config = dict(
    n_experts=64,
    n_kv_head=1,
    head_dim=64,
    norm_eps=1e-06,
    tie_embeddings=False,
    init_std_qkv=0.0743,
    seq_len=256,
)
Below are experts of layer 5 (counted from 0) of a mixture-of-experts language model. Rows are named gate (a neuron's input weights, with its number), up (a neuron's input weights, with its number) and show model dimensions 80-159. Each number is 128 + 32 x the weight over its row's rms, rounded and kept within 0 to 255. Numbers have three digits each.
Before each expert's rows: "gets" lists some tokens that make up at least twice as much of what it gets as of all text. This comes from a sample of Wikipedia text that the model never trained on. Tokens count by the router's weight.

# expert 63
gets: "\n", ".", ":", "==", " \"", " released"
gate0:163096165149130073135119106098174119148147120159120125149115096078148105124155091151051121145126132061164123133154150122119168152132123115129156238143071061196215107100156133161095121110136109153128116130097123119174119137126099108104149169
up0:083140109057130128096126134076090109040115149103107141136148219143057174146073129124118164167127122115031129124162082142127126057136155102116163151164153078115109128145143114105118188158102159173138122074173100148096130085137132165147119117
gate1:204120118172147143110156102181124052164150107131086124085137155190129126075136171098109109090158120123131203070131086139096154105129169148132167143194098062175132121126109197124099139150084133129050123144151204143139119104188112155102129176
up1:207133121137154136092145119160130086177140088184064114097096093148151126088121130072115128108121033062096123108131085157112155136090142153165173129172095045138079089148101161080074170182154160139076104160145153083127096091137069155120123141

# expert 33
gets: " |", ")", "'s", ":", ";", "%"
gate0:117131133136181170174033150196136162095177104112112114129122087146095168163124131109101112142122117108133132181072121112164068090183126127119128101152181115145155162147102118124166176102148170174136117072143144099149184092114087139162087160
up0:116116094100165138131083136218117112125171095168070171150109115138114190206120157174147158147113172116190145206070146063144122105186121144170131115136182127137163160139102112118121193097150105105104131102146142079129161107147140138133170117
gate1:127141092145167138084144096169085139144136102068122125137109106134123112142114159133086173121122132110098131091121090145164119171199142162200168149142167150195129164163133126121128066145087173081149144128175108178110171128155059118131106147
up1:117164087100157225137101055168109157124135123114121115144136086132112102129101147139104154205116141061115156119120088099116139192169118136173138126085103158148140139156136097120174079136088178086138149129123084168111106163137124135155105168

# expert 49
gets: " as", " (", " ", " and", " T", "A"
gate0:157106114138147087152125130150145135123135180163074101153140054112121117112068080141105116120170108131150137144145155121153157131119110139165101161186188103135119149070132109121104139134131112128099122033118093056122153121149155123125163102
up0:147134100112114086156111106168122115121151177153059113151157095091108105119101107144128145141142104082129126110147159098149175141117085166140138188139139083147187140092164137106135164117138092142150073052109090086124150099156141131130159147
gate1:160102137108187117111149103117100132100111128174138157155106149113142123184151141131178083106180105133133137142130047163147105093065103077155068092112134162118173157139093126149139111100133185139133108128185187137188145054080142133146117136
up1:132111150110193073115147107083118179103095116162169139174104183113128112180120134133163114119140087124131127130158090148158120119100100093145063102150199146124158154143160114160107131123094202138118097138242165128162124063099129118103149130

# expert 50
gets: "\n", ".", "|", "-", "===", "=="
gate0:092115095107107069197142172104143077166175127144135120077152131121112146141132134142091100110176102167095096130106169156145121141127142119131105148156130152135121137033124143165143154131081160165096153129117104124098132152120116101180136163
up0:172141134154074126064123091118155135147110115112179188112120108137153087136068164131141140121076136106138158095151086145167135102137128078113087148130134088067131139181118106048104153117162098121168100106173179123161097098135125181098135077
gate1:124144165152102077041081132071146140109137161115074145070148144133121095108155107165115102103181120100141177098112144162125127106173119106131121146151102168131100179153121135127121122125137134143049133129101117072155124077209084201140098139
up1:121170176146088080097102096103131091156153168134117165097132123103186117113180080177112080114182184078120109133189203119099149143155102074104144122153096149158094145122126104115105183137133142090089100136080109097127110094143097150102127104

# expert 21
gets: ".", " the", ")", "ist", "est", "ent"
gate0:071097140154120135123150126179127120071183133115102124140107172141136095160130133096135104154115161125138123136160153158138145132121062130086121185195061070139093136092082095077095119135083165154100160183128128161113132062122166115146130149
up0:139138123060180149135086144050124125188134118063099148120192158133139149118068153143103112125160072155146123142128125109120123117153157061190116107077168145159138117187117177147152099159189045109124126120094106109131086194181117145097160125
gate1:137149192128117152123122142077188112093187080148139139159175126106146084118117142140059150070118088095145108101138129162101104078128124191129051116134063135114179105077070124054150149132081150087098140122096113084177127146169144115116158107
up1:071140106118134171097130109099132162113106085119078184150101124170057089126122138186154155121106116129181182210075093170117127090130142099167126154167165131098097103103130077127062130170111120152072134177114157172082102146169130120044129142

# expert 22
gets: ",", ".", "es", ":", "ation", "ers"
gate0:138129093220126161144029126161185138115083129191111138076107140176173151135076108094095089122146161053140148080163091143137152190144147128117124073102124196136134131115144110109117121105102094157081160114168097184109130117087123185116116157
up0:108130179128131126101156167118080125097170120097111154106147074169095152096132165134096097155127132184103157175081148176095102135142181136096143151130160124151108148127121120199157141180104135159105182125097127104132124131117117131113129175
gate1:144096126107121159112159109123118104099161088084137145137169097095084052083081184134132104140140078114122097101066152169188077146129207108145112101201162095176205138119128099177114132145153149130126119121091095197141130122144149111211143095
up1:138151171179148071092129119137094158084154144162174131132122158149198198074110061148140136142099120131075136140147043125100124134122061101135128162108122035094099135168118151113140103118125107131139122103195149012087136128141130129053103113

# expert 13
gets: " to", ",", " in", ")", " on", " at"
gate0:144188164151186087138117184155131115157115125158129120088124134103070063105030114095087140134165146129176156131135147070122192102106161131155186173127144125178111112154164087147166099137131096143110153125128170127184161106093076076158164105
up0:172141127096158137147148140180144085163123125101073111168170188149124156097074104129131172130117162070103149110110101151127157099113203135075135192097081202086126075135149114147159086127102107166040156114097125105190148115067162066129102104
gate1:124158205136143113103074189083159150149121183157148073093179110125124141097100147137180158092165115109090144096181149112089122110112159123125110133091124060093125129099142093101128107130074170170126147115111169098120103093093117138155138110
up1:143102107158100144172180129189129126114126097110116123181105138170109137145192109142087076139146117161107109156076083133178137158134151118117119159165125153156115132205122154122119138128198128080084162112088116115108193145124117152120138156

# expert 1
gets: "\n", " |", "|", "s", ".", " \""
gate0:170145164189105109168111093156216151085086150107109104163057158136141125123140122142110112073109140092178169139081128173125132114139129122204159058173093133138249176112112154114104123091165133148091163138101113143151137144147120108151140153
up0:185111127141080130131155101171156123117069142118096087161095188146095110098153081166139113086096140116146106159041097150116133102133111090197141076134137133103240170117150165126091147092164139131114150157135094136125139130171127111105136124
gate1:151080165100129124095121138095102130130139114112150135111161108120184140186118168139149099166127180187072140121090116137144107055109154164152129110131115100128121118105157147142089061110101156168107189135101118088082159105159125137206102134
up1:130147152111077116122113118160141164164078155138119150126050154132088169112119154104107147069142112121183131131150141110144106190130119152126128165146130149155152173084134119117158209102196056088114074095162153183142132103126105165090135149

# expert 5
gets: ",", " the", " in", ")", " to", " with"
gate0:188116099197102121064089101142123136108175130159118119102139132118086153122064143122104208151164169099151129154037155142113136125111136121123095100119079087153142133144100106127109104130136168194132170165080138150090099145129090177159113186
up0:077120152065130120174140192104143159175201116131058090160162133129182121124189173083129101102106084135118119116161094104093134123147087154114185184145130123105118121106115120104149146135110142067120114115152128082135172123168142086076160109
gate1:123158116159103111150093216169173164105113134123145117151187124148162117128104091114090107101122123134157092162063128211131127075141071125131134140119150096120152148097124144204102065086120177142079108105092071136140122181113109138143162103
up1:142114141179132099143177107110165169136115115146131129150148160134189125147171113131125170107190046150123114128097143224107137163088051100107147077121098126142143122153114125151115071129211139103122128120078144155106094154139109123141151146

# expert 41
gets: " |", " \"", " the", " and", " The", " K"
gate0:094113157100142148179136073092125126074174164176131112153157126152085069163087116119153132116079146138143125103155110113172125132114144133140163115141145143119116164117087105168135173132172127132141092140143141131075144139224035104133118144
up0:167145091165086146092119170125145148152072099104076185103055134059126143147170145113142148119159144124121159139099145125112143156136104117141127121093096162162151129118166145097098098113110149112143124139109122105177061159068206185169158158
gate1:044104120119154119118150198163107102125149170120138141173146094112082101084148139112128168085091129129098141148157120091130152143122117170120168139134178159128170092139124113045148131124101103183122129160143095191176126127108121087107138124
up1:074098126098198159117142150186131128096164161181112178131184190130107124124138164142080164101118135086148114153162084121143154088167117164096149138156174118164149116110140123153184118058111181126133142100095153177125103052084118076096153126

# expert 44
gets: ",", " (", " and", " it", " \"", " he"
gate0:205218139127139159139120135163128129069129102115125104114084092169108181113108159135138070112112153103121217156117092126111148063153117126112136165177131199129117125142098138117158144134139148181112148107104110135135140141155092126107154153
up0:115116082157116130114068169079109133139119135114104155129131208128120109136160080123130131036186122140105117117112106133084119174102176077173070112088149099105097150118153117122105128118142101095167059128045160119134174115115149187149111094
gate1:155138213096113106157110119146117158108086120060093106119125129103141089095136172085113091078083126150134168125053133141098056118099104107177171133136107086130130171120157166146167088126130169141053106124074172085140095162154126147210158165
up1:081170134161128156093097100156140154139162126147150119109169129127062182142138146129169143145182099141092085171143100175172166112192166133117140096169105153137110109123098136145098154114144114174185182110159071152145162100130098163118087095

# expert 25
gets: " and", " to", " in", " with", " by", " for"
gate0:165118120080105154116188099115170137042143116120099131107142096115136137145195117095170113175124090114167180123072138114091119113175132115144170132160116150120142113136087095101111163179151097118118092100135198162161145190108151133122198137
up0:053125157123132101124133154143070107238147131167132051179149160143147154088111141170145167109151152155079106131141147148156127171093113119119109169132111092093118148101160145130111052025103152172141164175114137073077129118166144073134111120
gate1:133141152145125101135150142116114109170165113055138166128145140134101087114152116094089184107109121174112153042098165156107125171127177152198142096085127175096178111152191115142120125169142156144151094095129115142129177095110135140131111108
up1:139136105137059121148174094153124117156118193167143158151140121171161228159155131106135077068176153064145161123160144070139091137113100130091154203118083108180127144127145138151127128084126099074124111135183129108145113113142101129165155098

# expert 0
gets: ".", "==", " the", "===", "=", "\n "
gate0:118171145119144185128117186124174141111135163141061064177159124140163069090133084127166082100130154140193098081144164133110004150115130106084159113084109144122125149151111171101131108084171163102128125160143157152172093100156107113132105137
up0:160117140131101191146158158126107158193144126139089122156182141064125062082154114091140157033089140169178082144135122079127071127149161107119187088127071176157113198136140135087082100112122148118147142147116219169101098139151136184129181112
gate1:141095125126190058137140135148135134149149146078120172129167100170147120093056161118068172106104127123139136120129134134144122138158173121126122176137155129118122104139120065102107116069121111112128107181148146143113093032142101094156112143
up1:163151107179075116187141113163136114138174135147129116142151064086149077087143145144135086089128135180151123179085207112124104168168143145139134100091194135096099128121168134116089145131200161103150151143149149179107120158160123134135131072

# expert 52
gets: "\n", "|", "e", " The", "ace", "\""
gate0:135147192111194124122156162145134121037151159110136082100099127159088154177075082036132148097075102163053114110114090119148124086143155177090148201100178150177149079099160119140074165054110091100128136148164105102170049096147106189152149141
up0:144103162174105157145127118131174160143137134126126159121138060210148079137178094203076094179103177117166110123172126121136109122107096149128086117137126143185061164145095128132154102159172140207118146115121104185131190159118151113130099188
gate1:166070156124086125099068155077131104099117155117134108053132111161127087097168190140136114129121076095079157143105123152151138082033159088124133119140046125131127130113131126120103140107135133143165151154107114117136124133173127199109105174
up1:176114127135117124185180062109145152148145160136143174148107168127154157085104062089098145086150149144135093145125178109150111167093134129133145129135191162170148080136169112092158123135221135104108099112156141097115184104113120149112149086